python train.py --num_hidden_layers=13 --hidden_size=128 --n_experts=128 --experts_per_token=2 --d_expert=96 --d_shared_expert=0 --hidden_act="squared_reglu" --moe_layers=[0, 1, 2, 3, 4, 5, 6, 7, 8, 9, 10, 11, 12] --router_score="sigmoid" --normalize_top_k=false --routed_scale=1.41 --balance_loss=0.000924 --balance_bias=true --router_cosine_scale=10.0 --init_std_router=0.0155 --lr_router=0.00112 --vocab_size=4096 --norm="layernorm" --norm_eps=1e-06 --tie_word_embeddings=true --optimizer="soap_variant" --learning_rate=0.00502 --beta1=0.95 --beta2=0.99 --batch_tokens=[65536, 131072, 262144] --max_seq_len=1024 --train_tokens=434300000 --max_steps=2905 --dataset="wikipedia_en"
Below are experts of layer 5 (counted from 0) of a mixture-of-experts language model. Rows are named router (the router's row for the expert), gate (a neuron's input weights, with its number), up (a neuron's input weights, with its number) and show model dimensions 0-127. Each number is 128 + 32 x the weight over its row's rms, rounded and kept within 0 to 255. Numbers have three digits each.
Before each expert's rows: a language model's description of what the expert responds to; "mostly gets" lists some tokens that are sent to it at least half of the time. This comes from a sample of Wikipedia text that the model never trained on.

# expert 48
Description: Sentence-start pronouns, name initials. Sentence-initial pronouns (He, She, They, It) and capital letters starting names (K, Z, Matt), plus stray byte pieces in CJK titles.
mostly gets: " They", " Uk", " Matt", " She", " He", " help"
router:039208138126158086127168103126127101217144102113181102069145123146105154050110084122097119159167075133094124121096117180139144136106133167117111117054089150096156128111130130155133112042115158114122127111209185127132127171113145090078129134106095153134159085132092123106223142121122090108102160107136109149112140137142118113142125141128091104151149158123148117126185131115118141177170
gate0:065117144086119127103187081147094153173153089148097113072129149071122205143124118097092133098173130163105119167157124148166163174179117147129151131101148165086152171096159147166126104061162129102139121069109117077144104150078149149131099110081071195098161103126090156094161106106096153174144145133075165178104146094115084085139107116159173127139137113110104151191139154117144140112185
up0:088157146113156153136181099133153117190113114180090103161116156147110105165131146146142090094140071128175123164097130192137187157166134120086090190122211067101142123166137118158084127101104118175125112090066074069102136144145099128110114140094141188135133142077058097143121113122113153172106173139090143133110091095127157148160117137063167135150103063088097152164153143164114119108101

# expert 58
Description: Given names and verb stems. Opening pieces of first names and surnames like Stev, Wil, Rober, Al, and stems of verbs and nouns like sett, desc, administ.
mostly gets: " trad", " prim", " Stev", " Rober", " Ray", " Ak"
router:057214139130151089123156096128134106207145097110194105089143127145102147045107097123101116158165081143097122108102125172131145140106139165115114127062090142098163118129134126153134134011103163120117124104211200132138126169109145106075121133109104151137157072136094120109217128111120096123099166099147105136124128129142117123141115140120096107161147151113146122131190131109113151169172
gate0:122132144127124119106153163124104140121144108157080120178067120195149152116184117092078143125155162183157173141141198139169188112100129130090133117124097147082100093170100153127219100118136147141132136127168130169127083144113185212116076127134119120165149109164120102075118129136193130106164186082134068113139118149186151126068124143116140150128092104081157146164077142156176144092107
up0:100132077126154129172155170148135157115095199103136188079139183057132078130106131105143143122102103108102127113156110128197134120121164152139132167147166100200150170065142083084088130159078137107145073094120074104129134128176095084172166116146154076088129151048117103166132150149130133114130097133145155158114080106158104152147144097126071070120149147159132094169126160089134167144078

# expert 1
Description: Table cells and clause starts. Table pipes, line breaks, and function words like the, which, until, including after commas or prepositions, plus month-name and surname pieces.
mostly gets: " *", " including", " until", " They", " now", " becom"
router:035224145117155077132169109117120101214149090105165083083150141150103156068130091106111120164183067139103115115086129168142145146100126175124107130060076141082151134123131134149140131040112168129111133117197179123138126164099168110083121130105111154145147083147095126116206139118123101104099172113131113141127146133150111106138126148124104116157156153108155137132185132116122130161192
gate0:116126108119125066137166138089103141125114130142163184065130129135128107065081137075132105110165087103112123151145145108101163106145160130129169130086135201137124160069150080160089091071089139175120114099171151109113138127143095139127134109144147194112196125153070131153154178147124193111113109195147141119097130151229184153177143124158127086107116161131159163101145143100169136125193
up0:157158153109187102141072108136156116174106103125141124159135180136157175128156064061129158110151041199090130158107096112107133185107164179096124133098129146142177140053100101166130134128141085197084092098106067123176090139180104127085158091129135139140088118121137097134080146109148085128122151105167084084161157120125072162170127083122105148130142123115118143113097139140099156155074

# expert 59
Description: Digits and units. Digits, percent signs, units and coordinate marks inside statistics tables and geographic coordinates (98.3%, kg, sq mi, ″N).
mostly gets: "%", " kg", " sq", "500", "400", "/s"
router:032190137125179061116154094114111131145130143111154106113159119170101135057087093102100110126179083143100108116124135135161152097088151181098127144048097169125118120159135178129148140047137170143119111132181151122150098144076140115089156139116124140176112096127074121102207149126109082097092190132128096151103114163159112100151143160106094106146153176145126134129166146096142176192142
gate0:056162156167165096136161127111144128182139081133184112111159138164094208078115087147138162096130074145090133112091157141139123150113084143137132123044154124138180152135136136159119137066069096165107099115141147062153091126147133092115065121101124208108166126153145077114161164152187091137098133147137133136101118211077161110116149130128130138118139137124108112182149124125183181120156
up0:097171097116128099176190173132137076171165111135120097139166171136099152119107122128105146112143135164111126059083102143147117119171154078071137091086153112163156109137140195078157148105103109138092135170091133126137126083182105121113126178070102168087155156111170103123142102103152116187106123076157101144141073126096209134108145147082156173162108091084138134168114105115187185075133

# expert 46
Description: Name syllables. Middle syllables and starts of personal and place names, such as How-ar-th, Mac-Ar-thur, Cons-id-ine, Bud, Mur.
mostly gets: " Bud", " Sun", " liter", " Jud", " Mag", " Bas"
router:048212140128160090123161105128137113219148113101193110066131120137102155069098092105108115157176085141090108101111122173144152136102139169130105128061086163106157118135124122159129108039097156112135118093208178140124136161100164107073139138107116153135151077127074127099195136109122113116089162103149114154129139138125135107159111135126094106158154153122144119131208136116109155161168
gate0:090126122138176125134124155111115114166165075099122109113142065145144124130127103104080150117163132170121155098158056144161103136089109185108099178078100166122191138120126134167093129126135164180179107084135176107164167182097119115100136130164082080153150136148065171071085119133192114099156139119120141095154146117150130166085164070099068113115136158146106158095165172092066191115107
up0:119102167134166099169177155100095118140157102112146124090150115145100117121113116105101183112168153179122147098189068161161113125092085121108091172084096122129165107086116132175094103096097148183182083090125131091152153163146120103114083101182153121195102126122123180097113120160129095124174101161076157123127196124114137179107167042147058055140148161144110147132135109148097170126116

# expert 45
Description: Function words and prose nouns. Articles, pronouns, months and nationality words in ordinary prose (the, this, German, March), plus mid-word pieces like Ed-in-burgh.
mostly gets: " Portug", " Italian", " German", " closed", " Philipp", " moved"
router:050228136125152091123169106125132107204144093105191104094141128152099143054105098114104120158181076141092130109109134176144149137104132167120103122048089141092153129122142128140131108039108164118118120118221180132142128171098156103069132125112094152127159083128100125100210130114118104108107160108135106145123147132129125114149127148120097115161157153109151132123193136105124139177175
gate0:062135144101120079069125114125130116130108136101168061082173112163087157101161081141085131109157097142087109069079142128133145110100151168144109114086077176166117186109135103081112129126139155117093115117114180162100136155117097120139077092113079077195167152117097172115152099152161162122124101138143140147170098158135140142073144128060080162158095120162134079101164098088137076085190
up0:162102120150163112174106128113137171051083086143093169091140107078151138194142162112138129171080160167118150146138116113074172134120139145134106177126120108160121166184116157068143128154109140150147087157044146102107075163155192108129138164152087148134075077103089094144133138096082099098105087080124124210149108160140082145183168093171176143137142127078122141150143127101115119142137

# expert 10
Description: Table headers and separators. Pipes, semicolons and dashes that begin table rows, header cells and infobox lines, plus header words like Votes, Website, See, Notes.
mostly gets: " Website", "See", " Votes", ");", " classification", " Coordinates"
router:080244139110102092125153082102113134190148131077134110119154179116121141089118108099072099161210110127085078086131099155103146113107138156096085096126072121104159140111108132145129145040104171180107131101160168104126143170124170100099105155135138151168157078092076125111192121083138120129115174129119121125131107128159099134136160174117117101126142185146192127131149168116128166175140
gate0:116157172145178053127139171185211117118125084151114150105149101131092115138124153132146141087175131131134083105115065105106174158172103152103127142138072167145117134162057144095120167093140130167162101083118129109142164201124110122159154113121136187095174145067121122091130140153194131195111094147098136076107107163120093128079094115081143139122100108143167127110152149136050181129116
up0:141117086115107208131115088054053137139145168110139112147120140115155152111118100121098124157083135136125153154130167150152112106089144103127127140131194116096165132069195104152137111151100101082098155157132141164128116051154144135103103155112110055180071112182145141164121086090067121065147142106170138172145163089166169142174169167181125121135143132136068132158088125111184101149142

# expert 41
Description: Place and title name pieces. Opening or middle pieces of capitalized place names, titles and organizations (Ke-igh-ley, Sim-co-e, Loc-al Authorities, Philipp-ines).
mostly gets: " Ter", " Mad", " Carol", " Far", "minist", " And"
router:060217142137143076129167095130132114239144105109185093074142121127125134046107081113105127154181081142110130111105103177132166130113118166113116131063090146107155128117106121171118112031092154131120105115196175146142134150114141117097120123126102139150150060130089140090198147123110124095105161103153121145109141132144133116162125133113104113155131157102159125115195145125113145167187
gate0:101111134115109106121145102111143178143159168116205110071106166091101126164085206158153100141136134161145110081185111111128083107128172129119106103103074123123130074143155155162107115104147121091081064137108098101101114193131097142138118109136147155185099116135108219102158090149114144125180122069148146105099070124107119112169148124116098133170067166163147162138138139052062164104119
up0:120128141170159165135131157150101108125070082173102106139148110150115154122112057103125113114101107137073110196101185149151174160101069131160106178115152127123132169090128078132141121075139152141181200154102120112136164081128155167128107126158101062090125153114099047152052157124174124141093175144129106179099157127141108166120116173119159158092202074087102093128113126157131106118119

# expert 21
Description: Hyphenated and foreign name pieces. Word pieces inside proper names, often right after a hyphen or slash: Miami-Dade, Grahame-White, Shin-Kobe, Eisen-h-ower, Orlé-ans.
mostly gets: ".S", "-P", "-C"
router:048206171104149095126157093107139110194150104121191105080117116152104145062118092142122143156183083099075153123113144152164131143114129141108115142062100157120144097108145145173135091047096141126137114073201169112134150169125150126069129107107072135133163067127063141116171154132133093130131197094123142113104136161108103112127085142133123144192134154132116149133173136092131131160173
gate0:075195118140134088166154152124157066155084093107151126094107145182119101047119094134064083122124111127100078148134157147152146141142195109096095158080101109094129150093109132146124091122143129104119082135168112123118127151074157134097059066148166078171162075166096122150135187166131115137084193158143158143125155132133138188138136127144132147119188151138158099158148199131076128158143
up0:154160134153115101140141137092157106189086130191076155094131169177150110096128149106086082102106102114076056151160135096106158101125132110121114149097071141121080127084078166077105086172119175138167115151138087093176131097071082149105133114085164149137174079163057135094184129137150122123125164163169163151087147161154173127127127137148077144081094161124128148121175122136096116159068

# expert 12
Description: Empty cells, function words. Blank spaces before numbers in table cells, plus function words in prose like such, no, called, part, into; also the "and" in abandoned.
mostly gets: " consist", " such", " no", " either"
router:053207152116156070132181087118113110202135096108173085071141112148090163036135085109095133166155081114081107128104108189147154138103125156120109128062087155086167131116127125160134100045106153128114134103194196115153140156122169103085123148102115134153136078133109117119205121133105119126105169097120103130111154140151121119145121155117107119159140139114145141148186148122111150161175
gate0:125125169141085211099085099117082131123149145081112149102085148062071104131105113093068086149176144114059172175150122164166103152164160120149134183086103121150145106132169111087087114147094091161172161140137095098155136139119136109068160132177137160103139100176122164110121139156165085130112131114094179146085174145158105066113147184169117122147087123136118123121187150154070107085107
up0:151161121127137076171146124124191131131165120110128068149179129222130123167142115149163103136114094175096108140134147083092170030103082149095102083164141114056167095134073163190162108155149152121114133134176137127105108116152143093133117121134137119104059109094092060153128115108123124081130124157142114130140109079125152156076146082061126133135150126106160135176114098090199164146125

# expert 5
Description: Proper-name continuations. Pieces completing multiword proper names and institutions (United States, National League, London School of), plus separators like pipes, colons, sentence periods.
mostly gets: " States", " Represent", " Athlet", "reme", " Film", " Franc"
router:061220133117146078117187084120148081218137104103181116068130119127075147074102111130089155139203067138113123091107128161147157118131127164136097129086122117121171117098100140155113094048097136136143101109185177157131154163087162113093121130125086127115133077147063142087171123128103124091086180111146098154107159166153138121142102158140106119143128147119139138140198131136150128169148
gate0:139123095088172113109150140173115079127098111141151111176119154139145111070132137207220222148090171152097109153168100131160080099163151098137137084102129117145117160155162099116150088102112168168093153138141225136162160109127161123103064088145114175061105124139139161130127125163119108124156098135118088145153055122130164113119111105083154057129132088127156158138119111104106149144101
up0:107132164181074119142101103094155160154150131124105134100127068144122145169120103078040053122170082110153171102072130133077193158090120152128114180144094119129137080095103188148123135140134096119163112099129047123117096180132083130141170170110125074203163145114136079126130140082134134143084162100124148101096179132140101148147156158145107193117125186111120092114161156140132099111148

# expert 25
Description: Mid-word fragments. Internal word pieces, especially -ec- and -ist-, in words like mechanic, pieces, Pentecostal, existing, plus hyphens and prime marks.
mostly gets: "ec", "ist", "′", "sc", "osp", "bur"
router:107145176136141106129156142108165117156115118079131120093122094162096139031118097115134130136158025112070141077136130197112085111147145205173130107111137122120158149124092161154118116073116150110093135112187173107102166134147161079105130126119121154141131087157102086107215150138109104087086185116153140173083113160119144099142126178159118102145139125156141147160112127076109175199159
gate0:085198112153202107082175168104193164141113110159168113101134118183109122047129111097125113147149146147144118164135064155133159147158133164093031152122053108093144070146191101158134140099149169153147129083165155123154128125163151179098110164084154111104128068118092094170127180119154142144123115136105129121110150184105174106135147112124161154197095148139154146119148123146136142116144
up0:148175087141193078128131107097177131112110114096160096065097067105087179113157084159107109126113160122195119178150126148176144115102141145139092124092140132112106163152160080087132055140103125188173118097134168158103080122141191097150120187157176145103118088102102146136139139151156153094169144137071126119100129180128191124173067116082122105142160106123094130130135058097124156126098

# expert 44
Description: Past participles and predicates. Verbs and adverbs right after was, and, but, such as appointed, designed, considered, still, able, plus mid-word verb endings.
mostly gets: " able", " appointed", " broad", " still", " bur", " es"
router:043212153113135095139165107111131103210147084096160086095115125155091169040117091135094129146158090137118116136083118188149173138088112168114105130051091149081169121107115136160142106019096172106136114106203173130133133148120155105062094137138108164125138090142104142133172143134121107115103160093155107132129146130134110123145100145122129119155152169109158128132164135126103137147180
gate0:126116093184202104048145178131128148149113116065158121111188100135139173156141171111157172166104114115089123144135097148104164129173173190060093117100125113069143118161097200108134140107087134151109065120140136118158104109113073077116095083132114132108126092187107106109127058129144147108094134131054103118140124091138141139089144169113141157118182089133157124161147095112123110174178
up0:117134084160189112080165145186117139152124165139090130154158101097091112115154155147195205175123147125132119107132129118148163077151140123070154169106151124070149114135104134127130142125091124093091084099099131142158152049097067139107061078160157108139107101172086161132107124162119093084102095165065117105073182161140099108106143132151179193148133109159144130162144084091139071135116

# expert 18
Description: Place-name pieces, separators. The period in St. Louis or St. George's, slashes, civil, town and city in place contexts, and pipes in election-result tables.
mostly gets: " civil", "−", "atre"
router:061198125137165065149156113121123131203143079117171106073121132151085148020110119121126124153158067141114088114096125149152143133092131149144099144071093164099162121105117133165130133024116163114098124115195187144116124158119155099084102111104120143106148083146095124083191140091126096103102182114129115150115149152128128114142132152115104130173165174117132141120194144104115150169160
gate0:140126139128092131168113140137167162097125098104102173081189168158125157132093120125111159057146109152099111141077120096118155098183179137097082077144107092128092104157082097143097090156154135190086110096178144179102188127123092104123162081152137103097122188184136168096136087089151180101144125129150131175083150109073158098151063133177161151154168138162089085098160157150144113146138
up0:147120125128079107184093132115185161089111129155078180075173185157108122154124136121101140081174132156135093084099123112138182109190170109104101110131111101134133109120103102099089070165135143173076103100157138166142159132134099101101159103131157104119149190145132152116145074108155146123129157150174138173067142061078164115173079127185164163130159135176101110079162129196163082116111

# expert 30
Description: Word-initial prefix stems. Opening pieces of longer words such as cont, reg, dis, pre, dest, prot, often followed by a continuation like controlled, preempt, contents.
mostly gets: " cont", " Cont", " dest", " prot", " disc", " di"
router:061183148106168083128195125104141098171150082121142086079143139125132127049136089144145127156147079136092125102064142164173174148139107175121113124044090137091176110116105153157104113027125133102099125138160198147128139159100162104101110114131100128148122086115073126114181151116123090119106160114155075117117154143135138133160120161106108100142116169144147143143201158102136146192168
gate0:124105120174123154139106074152146093092143168178113203101116152109116125148117175177121104082135115188162078099213114113123129085137071152130138095146150130137153074087159089173087113169136175125125103137128127179097114154116122128156134140126114100139124105161132157162096127162166177166130123077163179137102149139092062000108157124123123157125153100122093102158103157153154077135095
up0:133108149136123157156149075135130103092154157179102173068122136123088116157105182165148120114155097178148112106233092096144162106148083108140121063132130136118116059051171086157122092149151145137171071158149106152089128120156110143175134107139112112126124112192155144151117142139158205144141154101145163158070155132124097033123131108101144149099115094127085128139108160170133108166078

# expert 23
Description: Lowercase word-initial pieces. Lowercase opening or inner pieces of ordinary words, especially comp-, c-, cl-, opp-, as in compared, diagnosed, schooner, precipitation.
mostly gets: " comp", " Comp", " cl", " opp", " ne", " che"
router:075188156127160090113185115104147117203146107121192107061115137115061132071134137097094143130145103107104112111119123181124165137128140142124096123048111144091143141110131115166149134000097155125158102091188195112132141118100171073074082146106146150114135079160113110101171122122150091108123179108164110126152133139123124126145136142114124127137178146139134135133179110104128168145152
gate0:138144129109152102165137126180157069151103108126118153094144148210097116100136099186172106113172116109151129128067147134135180160142148151102128216144144138145097119097113178120106143114070156128084131150149187165174091138139116094146156072083086175058188074133136145148155136096137083153086156096109099185136183138130116144134140178113063166128128161109183153101131157090110148130158
up0:125115140147082160065095104145090183094174133106159127134153109134096118079100138110143130147134125146140138135145102183138161047091136114097081070066127098124141146123110095164193159160099179129033062091099123106144126140082150195138158124116137115132156165165195114116086113141154100142120155160185106111137080101085129149143167092107153081064122135110088134162145112072142130106100

# expert 33
Description: Inner syllables of common words. Inner syllables of common words and names, such as Jer-us-alem, gl-ob-al, Tw-it-ter, Disest-ab-lished, plus table pipes.
mostly gets: "incip", " Ang", " un", "ordin", " Win", "oss"
router:091162108137173084114214105126133121216115148116168080041132127157112160079102115139113121140197111133108111097113136159168138119095122136130101139076092176130165122110121162151109090021103145109135161098195152115134131158096166116105122139108091146157143072120091134116164139125137115105072187146098141172087141150146121117126119173092108113148170144143160126099180144093090117191167
gate0:150132089114111123146167109134150145123106133165129107116155130115131071134091144100148094131204144137151124042137167071149185157174139101096148187123153194135129109168170146104119142131050156072110142116124134088173114110129101168096158119125082123107137130088146152125132155089117117052043142196086174172123096122124094137140116112033156081107168098141151149134148141082141153147123
up0:091141178132161126086099132092090126131147126089118132130110109135121181111170120162101167149070105111126143195108113197103084102085124164160104114137100072099156142083061127181125101105189093177117135134148121157079153161105140100161090121137161132153120111156090088156134117150144112178202102066160087101121169152140138108120138132244083178163099156112114133145122109167096093120142

# expert 22
Description: Mid-word fragments. Inner word pieces continuing a begun word, often after sc or s, as in sc-ul-pture, sc-hed-ule, X-b-ox, piec-em-eal.
mostly gets: "writ", " events", "pr"
router:036184138117167105152187092135156093202120114131162096070137108140069134061118109126149120158174081136102097118115128155177130158138110129151100158064095182134142116115173161141109123021101114122134145103141150139105117182069177099077094156094121158133127095131116096111190124141144105094100165129137074129128139123125144135144151149133078132179114141142145110126211122105144120160164
gate0:081139145084128151138122179168135168117124154102142120101148098171097083142141131132127139076135141130136064072163096166164090149171109150158144113133154139157127122085165159102138056159145140114121101136120104151110033117138099189128158105134125193078185095099134135161109142168102215128145153153084115136118147073098126098125136143108132156138118116129059103215155125160103043086135
up0:174157125145135102121141087100117117147139124154102122143116155088155168096121100111107119153127110111098187171096134094109175083090187107093107127120092137091098107168080105157136196092121090145152147151171154121140213141122158069110094149118146066172083136147127096087152132089141063149116085106144134142150137181160158144132097130172122118106163156136157163045081134081165223167138

# expert 53
Description: Word-final pieces in names. Ending pieces of nouns and names, often in tables and sports results (Waln-ut, B-ronze, 12-p-ound-er, orb-it-als, 201-0).
mostly gets: "illion", "ouch", " water", "ronze", " cm", " away"
router:078231134140174083117157120114125125218134082105176078092138126145101153045110076105087129149169093119094131125110126172166142144094134183139116120050111134087152131103114157165126100052098144146107144115201175108159104132103164096066141154125101141140148086113124113124187148133119083107122165128149120151099134129124126108147127127141113101154147165117169142104179129099122155161197
gate0:153110085131088088111102165129144142081094101163182152091156157111150083111096123144178097149113144125173176149166230115189126162130158088178119093125132145132114191148181143063078134152154095111111155102122104086140101135153128119106120130183119188079134146142186070156119082129143113127106170191153104141129088076083104095111163123130140075171136143117151130123128099079144088137176
up0:138090089133101107098106174139125117069065095157163138107184175124141073120095133187169129138088149124171152151169215102175132138135132086196108114112123140135124198170167134073098151150128102095117164110104117094154105136127152119124120149174115204069113169135176071135099101124153106130107164181164125168133100091080117086124183125134134104144131157103167150132127133080122067123169

# expert 19
Description: Sentence openers. First word of a sentence or section, such as The, In, If, However, After, During, Despite, According.
mostly gets: " However", "In", " These", "After", " After", " During"
router:052227164091141078098195087095115099200143087143126084092172140148098165089133122140093159168149136122083074126071125174111171149094107180128114122121100134108197105139105142170106085055111153133141159119232186113164149124118171134102137146139117109160152082140101096121138118129107085097083136120128159140117156139132104117126118155103095136101144161096109110116156119141129151118163
gate0:051185121153099100159126091137114095153117098164165085076164131111073049085136080096101085119135133117129129117104106153103097082146126178099147148041141114103141136137096164156121127123090111163120152131137125102175172103169178124107156110125104095119113103096114178158145116091187134165065145128164127138211116222151106104186143104103103116191133154169115108117123120134140100148119
up0:075202170147148110098138110111126135127127098108122133115106094058111102159098147136104126164080080120184130118123129110166106157112113141124108107099083176138139140131079120198095122100130114126077132133125132096142152040153173101090145149131162107122104114084103162157203170084115087199098128154109165164191113233151127127192126154135133097152112122188149134127122090147114130143186

# expert 60
Description: Clause-joining conjunctions. Commas and conjunctions linking clauses or list items in prose, such as and, but, while, although, where, often after a comma.
mostly gets: " but", " although", "\",", ",\"", " while"
router:033246137103151070146173095092194134195113111105133105048167137129080154101106090146109109151148106166107126142077113156111161162103118179086130139076085157085141144100131140177144125096091154088116140140155187119136167153124147086111092158099115173141118107120110138121173121158126120080090131121174155147143112147151077138135122135100105113142188174106121123091151145109114142144167
gate0:149152181114137054128132117147097156149144067200095099118113170121132172090126076125141112140148108085154134069103141146170144097078122140167143150099070122176193094122134129137137129130130121150103130086142147127137053162087121124070105076125119136142131102095105108156145166135144126090088134159123089195114110212123095115168092112190146058168113173154161161115106109114163157181181
up0:118078086140085146145114144131114139119128127117107182153095097185170134114100184095171166133099168173075117177162089118093149153136122123100125122152134108066074127131096116089123127109122153086200125128071145109111199125145140129190170196104154159152121164169122157110101103115112091176112149143155156053133161057103152118122182112108078171096154087097130087122155156121093104108069

# expert 26
Description: Open parentheses and table cells. Opening parentheses before numbers or acronyms, spaces in stats-table cells before numbers, and stems like comm, oper, sign, offic.
mostly gets: " comm", " oper", " sign", " offic", " pract", " lab"
router:037209139122155089134171110126133114206141101126185088075124131152113152047120078111107131160170077139106111110098112169138146143112142153135116119051101148093153132118135125162119111012104154120126132109203201134134138163118150113078114133109110141136147090132089115100211133113109106103099163112143093155118137149140123124137125145124102121157144168108142124130191118116110152178163
gate0:165163096079121071092151177108137123154104120171152121130174099128084161143136138150105164095189119116095098108080177091156166084118116132134101111124090150115156167131109188186127084099103088129163150142122152082068157132078090171099143096101090117123105132097140115150068162107197174166121092113083196127135076100118109135121088113149111155056090086163158166147167094133136107177152
up0:114127063065145154093134117150122161166114103186203114112114153127046192153136128162139069148128159106116159150083108073139170103134163163105183137127102153099083099094159134166107085112089145085121155107077106081134125156102171112161109171156109137106095185081152150120139091136153165149140088158131181163091161076117161129098110115193110130099118149092123146120151092133185135123183

# expert 47
Description: Personal name pieces. First names (David, Mike, Chris) and inner fragments of personal and place surnames, often in tables (Winst-an-ley, Cl-if-ford, Si-ou-x).
mostly gets: " Stan", " Mike", " David", " Thomas", " Chris", " Kim"
router:059218128146134078113176101131142117219116088112188103092153138123115150052127083136120119148142085144090107111083139150129138143105124147128109116071073159086157131126134129132147129040120157132138126114208207134133136160123156087070115136121115165120157072132098113107220121111111110089118163103134117142124133158141110112164129159139102110157159142122149123129192138095113135157190
gate0:121104149105172107159145146142136125151132111169123100105078163120103152169144108133187060155134127072101153169125085167130144130119103119130138141102123149117202105059069124059117162142176097192140104078155138106137126104142178052125144165146096118106119130172100191144141124110128079123086101141121040128053155134206163149094103110170128135161139105119129203100124125157143121129109
up0:169078145082137111153119101162147128163143127139120075146104150127095132161136125139181068166104100097089153188133088140157151143126094141157119139124153174134165092078069137086048186149177117166181060094155099140149140131165182030131130180137120088135129127123121171124156132076100132111131083148097071138068152137162134147116091100167095144176156103136117170115081116132148096107145

# expert 28
Description: Nationality and title words. Whole words after the or a, such as French, German, National, Royal, title, and number pieces in stat tables, like 32.3.
mostly gets: " French", " Euro", " Won", "/a", " Royal", " German"
router:047228131123154090116165107137125105213139091112190101081140132144109159047109102117110117166176069139103108106107125169150145136110138157128105128059091140103164127127129133158131115026110158117123120112205180130143129157112154108081127124105092136143154077142092117116210129127123102107101162111141108149113136132140120113143126150119087112153150162113157123129189138107109140176190
gate0:103189135156140107160099109136087125077123123093181180181157114083157132091085115118083122116135120104148140081094160181105112121116086184122094132144170118140155144177122154170115085081147166115162128133115188113190090099140118083167195101116153172115140099177099145058157115143123130122163157137095099146150133132177183057109105070119087122152149142178135131114169083092125161165181
up0:147065189171157134103143154160140104150155163146142098131194140114117164109129094127091125110097115137117106126136155150152139174149137175157154131112143167168153143086094185111127100151068173187103091101104104155087163085150135051085108167120198148131102133095119105098167097214129162111120117124130106063124170130102165073191129107116147156099116149129144091144161066145102092163068

# expert 51
Description: Piece completing a proper noun. Middle or final pieces of names, titles and compound words, like B-road-way, B-onn, Watch-tower, Char-acter, plus table pipes.
mostly gets: " Book", " body", " units"
router:049253139123156074119165116139137108214149101115182103073134136146113159045114082106119130154172082137087112122108124172150145147110131148128111142048104133096144135122135125144142108063106167124127122114195187120139136176108157117085122147105106129116170080122087129107218135107116100098094160119138111147124141123137119115136120150143099102159138154113148120116181130094117140172183
gate0:089148138125144056162163078127073062102170135133167112087124110120169146112117166131168129183157173148106142135128157150163141081142123190145092068064131159098164191133100108121124177108127154137076165088182140171173184182096196106113174092103088150139127096148101088112077113075153095120093108134120092143104075149092132132151104114081136133146150106123110129124132167153123097181146
up0:080132123111153148105091164099165183105133109084142153170099114177158096203163180131169113078135166119153129121105088134128096095123159137118099082109096090139107090128074139122155127153100136110095153172162150160126146113107115070111110170188088155151140158169052083199201162103112055111087093123132115113160083137170146096141144119158124157147185169116117194091124121143154131104121

# expert 27
Description: Nouns and stems in prose. Noun stems and mid-word pieces in running prose or lists, like econom, control, attack, lead-ership, and words after The or a.
mostly gets: " econom", " control", " account", " attack", " Mr", "thlet"
router:050212130127155075127176110125142113224144101109194092084140128145110151056115096111103125153176075139092113109098126165143154136103134163132117130071094148095161122114134128150123112020102147126113130104214194124139136159111158106073123131111095150125154073132097129114202130117119099106098158105130102148122136127145130127137129147121083114143157164113154132117190124108109150176169
gate0:166101173159097151133156130129171097140104129146107144157198165179162139119089077183110179154136074137161137142138197126105095072170137127141069110154082163064173148146172085191157119157141127174090081157131149118106171090161099175092073161147106132066090136147156123181082108102123126117167101156107158167118106157097127098125113079134126152079106141122135119107151198111104143133109
up0:170088149144086146138145130142167082148118112140110137173209186194136135114075067181115176142131071138154126115121173109122091068159128126145067117145084137056179156155144090173157109143142122193087108141145137106106174069139091184095079169130081151061104115145149104165087129114135148132163097128105126172115117174126145111138105100118114148096110143099120137122162205109096135139115

# expert 13
Description: Word-initial consonants. Opening consonant or cluster piece of a lowercase word or name, often after an adjective or article: f(an), m(argin), br, sl, gl.
mostly gets: " br", " sl", " gl", " v", " rest", " gu"
router:057210137127160104134184096117120116206148115123168110081126142143109150055107089124100127141176070125085100093108110181155164142116140157119116128050105142098164111118128116154110119023120156138126103108193206129132123173105151105078105148093106149149167090145081119112189146131130087104115162121137098146117128133134125104146138161132095104158148158114144125142193127103097160174171
gate0:158098128112082135144112098150149067105066144178077180138156149134149093146127121193133154171088158092152081140139168092121149145163098083110142059149164144140137151142086153116100150110158108218162097151126091100130151124112118138151085177176133106122083178154113101178079115140140143132148086177116125141101118138076154075112178191110160173078058126114113149146093142151096114111079
up0:173101144125060134124119068147149067091083130168083191141154161108143085139132125185135131166106151107158105158157159092096167190155073074099145097148140129139131144143077165145094164131125117222163108118125083102113172107120105118162108182203142127154087156131141121161105107132148136117126098183122123124115121138107146095111187186105171184089092129099106130135092124194097138107085

# expert 39
Description: Capitals starting names. Capital letters or first pieces starting proper names after commas, pipes or and, like X-u, N-OR, H-ertfordshire, Austria W-ien.
mostly gets: " CA", " FW", " USA", " Play", " Angel"
router:053220137124144091118163112126143115222148107113195092086143124137096154060111089112111117149167075131091121115103120165142145137118127163129113126052090157098157134128140130154125112014104157122119116107203198134139134166105155100077113137105112156136149077126095110101203128118120099105105157104134105142113147133139129115135123140123097116151156154115149117124205137102108148164180
gate0:097167117132209102142122153173123159135134033109167115147126093149155086086141092117085079131136122160109151109127167142091132198179142104152143069064126120149111119109106107080149122132084148193071073116153150087143139100085166130089149078086137123121161153133091098158124163150158108071074102120120152115165084139187093170191114148138137146095157132073122112124127155085122138161109
up0:114107185066167088136123138120075119128144089091164170140116104113144156111105044166142080155123181131131165137092056104151102174183137073070087084148155147155173139103140127117134131085149098187107109096130109137142105151136106179105137164097134093177112180127142096071097124147111134084188133105109167124102127158147127088077174157157129133077146066115126077133123140101103131064158